Below are experts of layer 3 (counted from 0) of a mixture-of-experts language model. Rows are named router (the router's row for the expert), gate (a neuron's input weights, with its number), up (a neuron's input weights, with its number), down (a neuron's output weights, with its number) and show model dimensions 0-255. Each number is 500 + 25 x the weight over its row's rms, rounded and kept within 0 to 999. Numbers have three digits each.
Before each expert's rows: "gets" lists some tokens that make up at least twice as much of what it gets as of all text. This comes from a sample of Wikipedia text that the model never trained on. Tokens count by the router's weight.

# expert 86
gets: ": ", "; ", "\n", ". ", "| ", "\n  "
router:455532535502483521507513488480491570542502461519487529469474509492494517477525494509502538528528502531465466491536467477456512539485484517534484515509474516461511481497532494460508525531505456485528496509500512536527510501506515452515479492491512478504525484484527504471491556482499490532524539541521523475474519454536509499536479499488481486472470517475476535479503471467543474471532504502495491549520476473492447464486508469475510500456524492462519530494520458481516507547503478510513543520521475505528473486486500522490492499558517484531438504495510493484446503538507538465455521499528463493483472463473521520521470475524472523489490479502478532460472499470473488535486503449484511537521478504489434499502519473502492504478496475496513482491521494496481494496485477
gate0:466459485481490527510488497520510492487545510512505551505550512467500528475459501463538505467494531488505516554495460539498490514480506499530470475542515499516521488512529447494448496494501485441553497515446499498548481512476535474511477509534514477492557512539502518528462511470517520491490511523486534532499500481510495546474507545528478464537496519510501487460498478518495501451523506536514500479500491459474525495471453526489535539465518547484496476501504494510525531543498505495548447531535466529465510490513508497475497499503541509513492497511531526467495508494517512482499479455486517499493480524477514495465493452475481476518536498532471445484470483489485500478482513535513522546496480487486505470513505494507533499512478516548434486498505523492487475511474485
up0:466537487464543479462556546526514506528488470492491497516464523514445463503514539491458506535480491480484517529516478480466465481496499475507485497508486499475505522480534511451498476495508520505501513494501483496490531494486483450485489456504504520472438505505488504509531434473509532523504465515487496483459496489552486532491511471530508507506535515521491508469503522519482505492506431533550506488482521516509511509445529502500503503483530485508573520499467452496508497493487496481482473494500489516482518541511544495502504517535532497545539475508529492473513478497466492508465529518506486486517446502546517463511487468480515482471496509498520526463481517472512500502497508474548440517482535493445548506534538505490456456535480506549486510492473484512498505508491480
down0:521518498500454471465526579502493559488499484519471494528518503492486535496490495466515540508529487494522531480529508490487489516471475509479536468512495516507487510499510475519521471479532509465506482552481481529510476492470529477512480548489482495480441487492499535506504499518506500507494490521521525438524502471536488495480483510499504506468470508498514502459483476528463556462480535510495494522512462525486475479481492514495453523500509539506521522519504528520464494525490523526548498488523497502536490473521469512449457529524469513513493523467507518538512529504470519479497519517530506499475463481564543520527481479477541532506492522485494475522487506507561509544512508465529508452529492503515485504522578546450476526472534499496486480465505466540496498517492496
gate1:483471494513531469510536473454521525516485502447468519494503486470479493491492522481488477480486525475470460540528464525505456485547544530462547522527500513498491498536466497502550527475479484536477529528522524470501521476477474502489471490480481481495495474523520442506565470475490500504458506504501504473516490491496520509513522524485487499488516464521429527500492501546534501524483474515496481477500496533523482532502532512523474538487457488517504451498477508503516476517534504488499489494509479475556509515531499495531474509510482545548493518516536465440486490508506504513485457538477483459482526529504476540481487536496486446520513481496498505482503511537486522481494547491513534468487458474471515501489473501452505536546482498451526495511474498526489483498548508
up1:525529500491457509489477502519549504475521496566519506563518535486513540519487541502482516488486476499530532500516511483520504504460523462496482496532498510491524475490514483497483463502521558506540480481478504545505519492497482497539517477559522499512488517512521504488463522510525486515540497490446514520511550518484485472509497482505550508484534519472526471544510509485444519527497508481525493538522509469494546516501476515540516472488524524490500497478502483446490507517551518497537500474550533512494493477459503526495508493504525450503515500472465501533497471469475448485514471472510510553476522481538520405538495517530528489476526496508521487544526483477497482499516494522443507475514492504503488491545538497527480459511507525504506533504507515486536494497517514
down1:512488496557549473497488447514568504462521485510557513518482536456525550478524469431473480532500498534530476520513508473502484509513505470508494535498475484470487505516475546482496447489502495494556489505495478533525500525495549455519515493495465453478508506533495517488477505529492497514460516502504475512512533531531499473501476507487515517490507504534503499511452491479511484514476543496474485514469497505507532497504515504505467483506513448494461481506478468521467485485451502531518501488508484464513456492492499473502531507501493510532539491497516483471552493497540471501482413466495527468517492514496523502475511559457539469493526519547494500542467481542528499514539506517497453489508529496479471488509518482509498504530487508468515504479468501512501481524539500

# expert 22
gets: ": ", "- ", "s ", "/", "; ", ":"
router:478548547494513485524550541533486500494492451519493516566501517518487521501499473513461502516523498529493470483541478480461474527495470504486477500567525517486566462501453512548510537559478505485501480488478511536523522523475516481475493492541471486528542502487488508484499529497469510542515475524488509496475502498539462467543497473501492496515452497483457505523520464478544471489532486490507480459514515477485487500492505479479489513474512519522549513547463539468494524528504490477485546484450455496530491498503477511523470525540532492508509494473542483457459515533485507517453504474512499494512501471482505522531478525540482460473482519497463508493500529475533480492501470479498529490531476499476452499541475516496514505516506461478495500479510503486466500483494511
gate0:490513498484476501487492498507504500503493509483489515578493466497531497506520472520458492505466519482506443518482478483486506492527518476484473503553522493502478525474503512467500484547478523521500515463528493465513511463486508515530478527478462458496518503496488512541534482517456472493466525499508522501499510472540507486433521473506465507460509474491461512528528425509502525497485499462508464455507522551520521486482499501521474509503458530508470476539500478533469499468522543473506514481487479456537488506509526470530514456520496484504524557473520468486497488504498541508501500470498505496514527523513496554506536563451481513513463497505523542512516511542547534483500483517497489522507505482497529489499505518456443498512525437486500513522510514462485461477480540
up0:506527512491476512506477499465539479507490473515568529508499518506463448441524480504472503473497508498479467501494516457489532460541502528524510512485495462464482479485501481493455501486520476495473469473496503485488515467488531525482487505501522517541525486523499495539488504550519487484559545491469508531473545504468513475488446464546494527532494503494501526526523470486466533479488501481497478497549510527488540510499520475477489471524484495496487514468532518528507527458541503513506519544504526502526490494545474511531520509469488504551472480495504486495500545517517518510515525506461485551508473516512456514510536534457504482488544494520492474463496485509534489507469498495523535539555532471517501483493469490517474516478558472477504540451530549480492487499504487
down0:465482477522480465500494547541524499499499482489506520526434512486493460498501444506497445542522516478518488516505538480505471520467530469491503486481466508516488511479499514514526537506475515548495466496508523520483544530511471484504453478499516481480515418498527487499460496511501506492563486510526496491518487491490470508506480505489481523497503510505510505506490522493488496521498464544525460493474481482513494477537499496517499467453494513516501510488497502516491475527488492496509489561529501551518551550486494469500486524495547530521484546477482453520493507502495507538515483449550508537473506501503527475507486486526509444512532515515487447504547443520480520518534513520478494482467458495493517517483479528527493498553531517503504499516507488567474487555476536
gate1:532516533486502485480521520526500497488477544480544457518488537445497476519465527511480519495501454457524505493500544532499481457479468476539494497538534509544516469482463478484515450453496559539499527493483493492471514472497507534479532505505487534479511478547503478491525472453507510505506484515515492474514512493525485463506514488507500497520494519537441502471507513508453519488471436506536487517454579513478520509519459504520470456455494501502508486518481511483511490509517513427484442530461496467485489506490495517493514497511552481457486490499481508503540509489455484516492497539488497518535502477506473486505522516507523491539528519535481474524501522528484515506477472498506493498491471455533499479505496532530506468506470551486491499521521504512538481505479522
up1:543531476495495471491510508487452512514497511475493513503455486504470502527477536500488545529495474507554525472502518507510465462477488496509507506530505505529520493498481460489515462502489545482490512520498462460487481464521535502494470518507516514511505506506512478483543467483485531485501512563495489448496491486503457525517518501482494503557471569513464509490470543522498488485510465496510472552515522506523488510547447496547500507534499532505519524543531502508502485529475465461481505514490534489525489475504497516478510515538515484506495466519490486520543472467524521556510469489510473476490493425492540495506518480558575477490529494503509491473465539517468517499485503455516503498501495491477519500482486511500459439458457521499503514540501476506510510544483520
down1:506525521472540472483496516527498469488498521522488509484478504541525519490524480449473519522521444509509518431501539473517490520501491467508494463497538505525520492497506494536496493546569529474457510517489466469507496492482502497516526482462481546489520499505520496493510488512530532507481485520493499478498501437494492479546504485487476474490493580515463534519491463525467513466497480525465525511496519492477531534563486461479512442509524462521514464517508493473509484523539474474471480539460547508472486520503482506450532499497529510513496469487503511533463522472518509523497508488509476485487507477492527507527517508533513484479511446538510500480513511539522517529480480483479487478511491489479503488512544551507480467466498532466479494497480523521492493566459480

# expert 144
gets: "of ", "for ", "in ", "from ", "to ", "on "
router:502474496510474476487539528522512501480495463492501499509502514460512545493509493512497520455493478512496508496528518478489551475478549466514515508501530497547502498522477489451493512462531508537472503514500540495504507509510472512541461492554474467492487506497501509484474531473451490481503516499520481475486529508507489466535544510466512507479489498490432475518526530500494504521524538520475483441476466480555495481528549509504482493508507549528525465524475504527505513457457527486489512543485490530490522511527459538493532477502508481490458513514516531497470454477497518484539489528515499503502527474512492492506493471520551503530508492522472497518507504513504487533505467480537461508521459457550502543525487540447498508482515513483539556502545525456515475526525548
gate0:497481503485487507474467510480504466517506527506512516530497492506508492478485517489506481529481538449516531519448459480494475519489476524534482470453502541501491536481530524491497480495458518493540465483459493533495477515536502470466484547506471516486510515516516508503498471563493481458511478516505495473504508489473484467554509541488466501487492478479489486512495438507464508521507517462536515495500475472501523485491508491496462489485456532476452495542485591456503506470542498507503463501561463524503537504533482505518496534467495503508522507521513522476486479509481457539526491490518466485491494478494473536494541474467510490497461518505491490522486490483527469467488520548475517499466522495498530499501515437485461501478533506549514481476469466516494502534454533
up0:463495544474506528469475524502511467561508492457524459496430494524475505531532520510524511482464548511480497522488467483505493545510460494514489507498488502492507502523496502496517475566490478482523447514486480545478482491503452485489502504522525457506477503462502464493514468533501485529511489549510510529451523477520508495481510507532490491539482502511530502484525465528503505520503500472511492520517468492525560538531495489473474522527465534509456493506509551483495493522510515535535515471522507517586487482543460492501518477461515531530481490508506529474493485493535497540491506511515504499493454512522477514507571510471480481464469526528474507492510481457500464512517534519476480508482501481464488484516519454484471538524503523542493505499488497475477491468509532
down0:491530547487499563496489479529478449481481519466508477525505453456490509475500516511508507484481520530502506537476450504531485534493493528522498484479507464528498569498477515490526494551512504493509408499506496499515451479535520562505486536551530464480524531487490503503495462517504484491525485502518503523506526482509515507472500495516479512528501490470544510517515502523508516467537499467562491504510481503520553495514546506497474541488487506502489495519514513523527499520495481494516513473499476500538504492531461503521487439450505510477494494479529531452500503463551505516481482536485463508493456479514510483516521529437534494456469479497496525504481476513500482478524512492500466482465493474492495492522506463518521482548485533495528546509495467473477498466497536
gate1:520509491478457478490454496504499487487485493494492544483484463485522501471518473478519507502493509517509442504470468517475484473491502501493474537450526507533488486491486537494507540450487521532533465539466508511504484483539550486487485498508486499486503514511464459488489548522526487464557501516463505536569497492469485478498503499509541499499533477551524499499505512516474522496497486481523476480511502525499517515473496506507494467477543498494547478489517536452489537550556510493510459492432518484481550523497440500481494460492511496534525499472503492471534468483467498502508506521507530483497503456517446478486555546474487513502469475507499502501534463489499441531513466520525524500529486500508475475475497481520521499500547504522545488490511551494532498474520509
up1:543506478468479482489489494511535529485521472504501517498461488466465484488530486476495486495503524495498459473505513519517498502482499458491509510522493485521499480512518500529566539471501519530530526520464499502524493489470491477512503518523473507516523475490454482514510537500480493534566508470481471540542512540505497543544506479460522498485542475499476546494500566496472496481506516482502496508532534498493527495492507480498509520520527505471499500483532501458496536558524509494508505488483463482491546485515482515461492491505494481522500462492505494471549437476474554471512488505541540525486472505532483481495539507513479479506526500524500506528524477480519476523548514510492468529485447457476493508481554459488481481507523495497509443468504551528516472473443564
down1:496494444552493485477487499470489530514518480508437513554466536523463493490437520519498511503483505534521525489531548511522532479540532511517494511516506474501556440476512499521541534495487508518556499527499521433469497486476517522533521477554500462520501494488513492505493473489476499454514489490523504488494461444480523510534526470481509571489491486500487509519506487523472499507507496533501503483490496501477512522498521450483518503506485489495465500469492512476544521501517508558535465523485460497478569462484488493475486493550557533491491499472538496492523466521477499500513480520504534472506478519479527466488530518513510525479472471489504529503482505498517499487474504508522457519506519473476486467505496468505512492544458500484481484458525512519504497504453518

# expert 139
gets: "M", "L", "G", "N", "H", "F"
router:509496500532444462549493519483538489504483502503509478483511449525489485532525523514479519536514507536500470508507475496538479520492503528513477461510518513526521509507486462496485529467462464511523519480490505460503479529443512485487524488458507459473462498481485510471475479483438465508471491467486472480556523548519515490502521545549517493518497484460469512540518503486497518537497451469450515509493506488459501528502473511498520492493507516478488459492483482481517474540504484518494500520494507450448509493520518453511472508526534483501537507500498531499496467488515505519533527482514468481504479482500522517541478520532493509509444528499496473514508478561551467461529536547484557471456479502486520513510530493482492476497541496488507476527513498497473529529547509
gate0:504489477484517485467462484473493469445499502474462470541488487476468485528486476451551530502517468515455490507521501518533518519451485484513523506510517490525482487499526488487510530492417505479508477493492480514466505506459545507483545513495507490511471524483525499515513524530527484483490495497453517529507495483504528495476506492545459477487483489488473509535474525465543511489509492499467492510484478537477556476506493494475511516529477492467515454457515504466455484515486550499453499508498498462511498487483487486523471486496480532491559481483520513532495524492489510491520483499488406536518457468472555515562470476497499538475476505494468514510532505499500484459513511526462511509470505474500487474502491494518549476495493528424502502498512500529515495509489526
up0:517553508541521499507533526487535510505436521554535517502479521494532540457555482553478516472512529478510521498505500477466489490542482504475507505522522529499536527502524524517492517535542516488488552484482483470562520503513483502486445495471539504525500484445485455511499543473518483488532496527525499495500490499491508505476538506504489536503513464544474521459499486494510500505532504505521489487529518508479498549544536505465487494476485479521526514496517480498469520494514470498510484486501521535526485564518482492474505514512510494513457512513522494530489473533493484527509501513500513495470528562473442469471496497568537488522508482497514532547524500543489483496491508472500484495533515516529545516519491518518499522524468505519543499496490544490508518522457448
down0:482473485472472513513489505461494493504484493476482511490494488520434499463472505500506515499489492531511515509522461513501504465519524454513498540561504521497482497499479494508491524566502505540494502473495515564485492482561477527508483577545499444512469461507531505479483501516535468503538539516484498468474517488520475484464472524503452482488522491568468478473500511509484513547475515491492518475491478470484470499516446452493490501462485511497506469518499510482505554521501526500506493472518491466463487485517502537528494492533495488562505511456483493457462556539525488507551504497487504508494508488515464486466499490480496496543515471563485488479488473490512490465527495513512504524475501497462501517489521499518504522516448492503567516512489509471506518487480501
gate1:487475497529504517492522498493515502528515488501479490494499477511522514493499486502463487515465504532523505540518477484508436498477514521515509489485505476534488520493552535517508511468524464508518551447488572512522520487447524489505536546526504496484532527500490530452531488495511519458551504510535481511474502475450494489505519490480497541499537467486482495524543495475512471467496528482506469495541488473537505492463464490539465527511496498480510521504514498524494508544489499469470545454513471504500471527503529477496515502511484522457464512542501478476509514528492541487476511442503477498541499489480527503502544506502532436497497513470495507471522501439503509477522505481510479507551546499482457454498513493481503500513491511532450490422505515520469468505518538
up1:518507534513518518528502472496472537497520524489499484474479540470507478510536466509521520491469500520487465527519507511471550504432507502484473502480493531467510498489518493466487506509528481481487503550540482521497517486543539530520503455470553506484496465481495472520533555506487508557463500497487499534473486476529473509467527514510518465496490500486469522466466490517478504460468478519506474523492526489467563476498500508506492482504508469549484543479516500534488501511498516530501512514471494516480509473494485524506532462452479513498473481536522477544489503492484480503520478548481490507491499542526457503478475529488471527505555506484528476475473524531465474512526521482481479471497513495539545518532504512461522510469463504506524477551558482494518532450442491
down1:495547508476510505486512497484535488534479473512505467510451513526489521487520529511510551507517478500493501476549525512494450453537483480520506515539498504549528496546494502493469492449447517489461493479461493532506517535551500505506489494502475512552534497487543513515517466477498476502496492489480503482517479504536500492474511476512512514561513472549496497496493499545499484438520523517497486502516503526479473498499525483508460474491434453521507536516475506507517505503485469509514437494465493530508508501473502464447505513547523478503487470461478469494463522523526502486471497490497514549522509488525507534536539538508504493532449499477537501494513506479542517534475483518526504477499497495541477540487500532545550527513499482527522464469507487515505484551474506

# expert 15
gets: "of ", "from ", "for ", "that ", "by ", "to "
router:526502494503469506526490507535493497457473482502484490541470517462491511463516490507467524469507479491552534514510524479515512494493527486501502482480539482519488489519492471482495529468524498527495480504507515475509520493461508531476493501516477497473480464500476498476494521442512449446470493486545490487532523500492466476490476522534524536522480512481469493528517508564480505487527517493485502473540505505536463475440547524526514532498530524550514525515503515507510521469483485532496487481474505507501483521528457541494510490478524465491504486521518503484470484462543455497536497540520492492487473463527479492494482536482492492481484460481467530508506510570483480529443467484518475482494452470528501449563474499463532474547544478466473539502528475513498499510514491
gate0:501534409508491486538529478489524533495514488518488510497546476467501482494518501510512512512478437537486485490510471486525486495471524493495482522514466479520504554552491545511550509448469490496487489540533562512485532487536514497524523509492522513510483498528456496493488480475490491496497465501461468505522521497461491496519475503514492495504524533521465515478468511548548487496478452528475510514544494478512471498487528497519472500481511490504490521501495495491470510533507518510492485492485498504465491503516525456545495433507498456434480517506509479441509494523501518481463514517488506490552487524506531512495530539490410516495471471484486505466544510532498474505511510475491493471475516509477489469535434466517486493525526490486483485519497481501480525469484501
up0:458488533450550476502449532536509475506471496454516492479449474519529526488533478484554489481506537473502495497479520511494517536528493501479495516502538506490505446480451489526481485483490520485479504460475478517499493519548473508462492510470466499521471499474522499522521540519474523520517545456508545510480514486483513468440522494506502495495466469504522475535474498504486511482514530486516502504499455516504514539483480492451518512532462471499500466501496518481520472466520488506500515532426501507485437472505459500467490504484560478507508507493512526536493504509492478501520485503491507444466488445486488509468540484502522467498542526504521519467469498526488531505522473490500530492532487495517463521501531517450530511496491502501539494482497506471497479534559537
down0:499482465531474493502496516478519521533543520503495451510535505497492469476489470446537478441488485492517496535503504525477495493511537484522491529548517507482492536505543548526503520469503470510507495474487463470487492489468482489476463558524476546501528475495512530512509494553520511523521464486495537485535494537510441505464467486479512492515538502468454543492516521503531520529482471475455494512466519528457473489524488502518500486458494484496526476483524480519474495482531503486479479526514544526523485507510491457482464508510502497527482440535459507502487506512466533503486515496477514509489505521541489495482490524511531519492488505473465451514519447471490482545484525495521505552479495529523497441547489501484489545485526520505517476502471504449480503493473463
gate1:474524548477521455481492517519458496524506474511503472531459510451464499542528538485521495488462528506487489507492462514507516467518540470461457521513477437476471530468448540475505506512499476500541516514480493492512561456474492536518523480545487528503486509497531468461534478510458552499504534509494505511475528488507493473461468474478500476470524490473483513468481539485496536553492491497465470481496500511500491522518502469508489509512477510481502494522546493547485484494530494499468504554496516509479509499494487473480489507463528475540492506517505502486478502477493508471492481471449525543520473492491492503497524521459528497540515542487525475488502506486512469507471526482550487468580503501500461476530493526529498523516492501504536555485506502502482484500524537
up1:488516493446505498475474514484472529491494499495534484535471478445500466468515545524512514452475503513521523514522472543475540534500541472502493501512471503508472497488465486495535523522474514542451562535500475501497465492530515494462473513513488498490488517514476482487497503516521533531473483492523520511516483482503506511522507484478479525464493501518511559486523507543486482526497514544493526477486484513527481500500509485518530487504496506521493536557503538519473492477437487522464495520503506504515486496508489564490501503478460474510507511515515524534514521486495487504479478452477477493457508520498539468470553494496484541527494507496539455516508553547475481510453515528508499503480484508503456457539474486469472540514521474477501505546542526494499539531452561
down1:518505484477475488516510516535509497493508502473474487461506460487485459487512468490538514494522505529513499568520489499527484493508495509528509464515501504503473456464570509518538495527486515503528542546495486477513490519500524516539450422433489523530521491519534520522519492473554483496498496485536487494493489499495495531471481496461528540489520495508519495468519490455476505523457498523534483502502479483516511547540521512530518497520514510497460529481510445543505491500507509484516490537487501501488534458538521464500507504516509489496511557507545544510479479522515461501513523486524501470477527506525524446494482527535493495532448447492467486501494468495523521532493510490513484523493522462544463492505493479544514525539463535499487489516503477519471527517508554

# expert 191
gets: ": ", ",", ":", "; ", ")", ", "
router:441533521499538509473526506499529505494486452517526530543458535499487497464512491517482515464503502496489488495543443468466469532518502562488522532507487523504536493506504491510499516512519506492502493480494544517529468504484484480535490514557476529556528528487458489481538528512523501500520460530480526466525469521533464460513490463480480513488511507509481488472503497464470510497515448520509497501509469493475517503475493458542508471480503524532548534520485533498510520513532514517456499457518472504556499516530499509515471524511505519514553489466521501488469489548485478476461474501508457537498503535481519488545533536485511484523466521484484514475538521469514465522516511499509529467528472521467458481496474491530490509535539517466495469505500551488483488502503496
gate0:478484541451515473517491478525474490458533540496523539505496518499472510421528491489501457494452547501474496538485508510502490513476497483531530460480516484506465465484525470475532501502500493494507489490531522469548482481511524473487525478505462520493461569475462552561483487497534491471548511464499531479507510478515462484455504464488484550482534500519498500475490474505483457483485497554507530496469495513516490475545520490502525479519520480486534488488494504508500504491508508476469479500473491532478529504516501468517482455503499465498519496532519466518510512524469484527515509480496472517470474536486505523466527496497510511492482427458482527465463490501492475502490508478553509469498518518466493516494524494507494532525498500515505490494509513482472426494436501
up0:540490470499468497496501484484491430527520480457503488503498513532504495480463513509499529497511490556506488474474521494474486519482504523506503562498464499521516510496484507477512519471530467469522535554431511491483480457536523494524489486508512453520501488495504520505520448535495456514552458568520525518538525522484537522543553449526517489493505542464489489514522477504475447485504473504474428535507498508474507474505492540515481511479506524509499488503521523485528485496531498479518495491505500487513553469487512491516536497496473509467500457469467524502510472499479528499461506518490519497565462495501494470498490519515485462509542519526513489458503511503450495516477504487518475514508512484511506485458507495516487520459540512546499501496515514503556483525540484
down0:497484479486416539532464474458469498491504512525499488507482468488495495506472530491557552502555504493519507487539491510508517518495483526505553491433471520481498495504463502453517474479449542519459480465498532497502515491518512485506467500482541494495514459460507473491481484522473520501513498478509520458489523507500506503509533527520503499524532471496462555497509479511532469468535501513519510482547525518551515484497529480481506495507536486476528511488488471460525520488510503496486497501469522468475494472469513519529462511489485516575486498516501448515518479525504467511492497538488530473517518506457485485502523506543434516513509552490511501477531519539533510531495471533520501487546476479492484462462480486494521480502518542505467519501513462503543503505513511
gate1:489461475489487532523500459538527482493487514461441507535523494507509491499505482470496501470499504508479494489516518512507461529507468527506536516501505503529444499500479535528504492485476491467452503476498512502487490478491566539552594469520493485502483501469440463476522500515510513466522500514512533507495519539536455511537514489496506535510474516501454500503507487557466519508468533506561495469490520505504520520482484508537468451485446515473540492487515522468475464524495519497533493502471532505487511505481485511509496512486490507493500488466493470495559514509488516508483502513481531508488524486522485590493502470507518507504481499500476472495492453523501517515468463502493501487522476520511546527482530503488530526491535496479536537497429471487470515502484475
up1:487487455533493484534502493540484503527499461543504553514522486531493496511500488452446511509513493476520547469498490535533500516511516530525493497448487538476512465544521487482526496503532509491465491496519545474480458511505525498541501497486492542494473487496528527436496454508480512496519534515534494508503472514451460470493506501485451515510457462515499505524515534535467511435503512519531508507497495452547477524464489520499508510528483528464524510508524521536515516518450499537470527510499463499493549514505514547513472525509467482507493548492522473461513497489511512444478498528486542527490509463497514479509484478499494472513506511474461519502512469467465520520524507487514483483552520530494491529490510474457495478505537508479485536548473470497477527523481496
down1:521487515534554466494525570485482471485475475496543497513546501517543521495520490474545484505495494509473464463509493498502540529502495500502510480514531514521505513498461531537505511504499505522476479534499479475523486497476507505469501479514526477534486426491517486460467465478542541487478464511466503515444544497516461539508458493554503467540509479547470488483510525473491490467492515538484507489491504508494498450503453519467492458519517479500519488521461507496501476512536530552478522510532532529494489469544540484514511544516481488531491517505466474497509526499480502541505467507488519524485454511490498504523479454502467494503506518514502528521473513525481528522475514476515482466526530502510508552498501554490518483521511482483449556515473483523520485529481488

# expert 172
gets: "of ", "in ", "for ", "In ", "that ", "on "
router:505472524531477555485534477540533489460515531513483527467477543519483507518503529510513537471512470522509535494501523525491484468471515529504478476461562485542511501478509450487482545444558540527512510528454511506506479524498485502479473497478480482466487452485494542511499496496500479472527514529518455516484530487543504507540497513500553493536525523477456452485496499529459502468532535485477488492481495487567508529513527540523509517508514541507506488487467516509504515490472489505500466514484531521465508520503530498482534470518546460461491510511495509513494451466512481482504456506516461475506522473509506488455507486497544519479492517533503496483514517518500498528495472484528472493481453482549482490548501535520504509546520490502461468528488518504516510478502496
gate0:496553522502521510464478501492524460535509514479531512486486496527524492462450516553521516484498495501532514493433479457526530493499504498519469481515513500570481477477497508521520484505478503513503523481492487487517517545504524478463503501543522489495513521530533487490498494443489464493520492547513532478472470509525515523515508501504472548487496490486516473467502459493491482521511481481506539482521501507480517497503476530485521505495493530458475522494476530495520516516476518525494494517450528503535472498520545501469491436495489475491484494514473490461496503548457455458569516424495463497511527493540447504452526539495520504525488508466497454478485515527482466549460511509473476520522500541506490523519527458486480499521480491510531465490535477506523511488487487
up0:515499473491499501470511464479500473486512475513508497507483520492450488527471423478499489495500520492466489525433506523483471490527493505491479463499502492474505502471493502514529508561525487461502467493497508534503531488495496478518466525516529480498495509486472506465520476521476497498560483494508465534478503493494499562509484522490500523515518506525503481519523501497506498517478485517543506513475511501533533495527494479480495468530467502514464453472498479466457479468539526500502533520525513500478535541480476489513551487519488539463562487509536486461513480493534504473471489498461483529477479510574465528500484510486492433511477462476529508529488460472530471520506474541456498513490500518535526481504470501457501539455534471470516463481462497494504496446466512
down0:499528512518522489475482468502490510451496428471506536474506516490505465499476504518544534497474520480476472497485475527533501484493516528504473483518518477489520490443519470458555511489481479502522476502519513503505513567508537510479496539510511475506480500490543484470474506488508539448519513468528487547483437529489503491498490456509516561496497506510484479488473490450482509487481493492518521487501467513492465455483476513525541531492500503485453547521495502516502528463520517514526494502496475474509551492480540472529492460482460525477523502537541534468498479484534547453520527510492465549509482464499505452519456503466478516516477497509486481484502455526506499451525519528523510475465506485487488512543454486508488532517480486495534487523464481501510520503503521
gate1:481470496452496470489482509499502532488518526538511559458486489470510484458523491510496507494503497487527470535469491479488508490532511452461476488500496499470496482533513495538518492500481529482469504480474540500509479494470478526476511507524468481509495559474514535493465508477504529491507534471503548497481457511489517458444496537525522515508497495489493524518474540469510502545519509554529512495469477488490442447537488485504515510531491454537486526462536462450514493517528489517515514516457488474524449542493531458474548537504499486453528497518490486505526499510430468472476503455534489490487493479516528524518492485495494466519520464529470469514474498511500506484507475503494544533491492473548503486488524486484502539483499491466499501523499547550535506498514501
up1:466511494473501493523481478503485500525517508483493478518520524522500515498500487505508457526507518531463493478499525519482534540491524496531501497517483519440481484484480510492533489488483498512536503473507478506448498503511480481501501514525521493517531474521503476476535490426498561487497522505517488492545447482497502510519509467480512465498530504529513517524497509499472494438496512509533512519478477519473475512527486507474505484512508484482490538506500470468493484515523488490529541496476512501506460442454522472543491482493474537555501503465431489473512539470507521548528474459484477562538522506517493474493528532499503464507512494565504519498472513473430530505482506502451472480498546532481533498462477512467452498451474485464538521499511481490509551505510473
down1:500504513521520457492476444506487507508497492510432505490497529478511497529517470478476534454483506461504469499526505471515503484482478460456474515523494507467496464519495478495485451486513497516521506460527519488544505495475514522498482553497487476486499462515443494461475546465502473470473493485507504532504544540515509498458502528483537488488495532486515480487484495465512511516508540504503516541520488513539450488522486514454488477541465536535531522450502488489464512499417549476503515501484454516488468498527521498455534477496466460453546488472487547509500511513498500521514495515492467518471487508532546503511498515552517496495488485469491494476521484481489521487508539496491507545511501519509508511499524491514447510535481549532490493507493488485482486497558537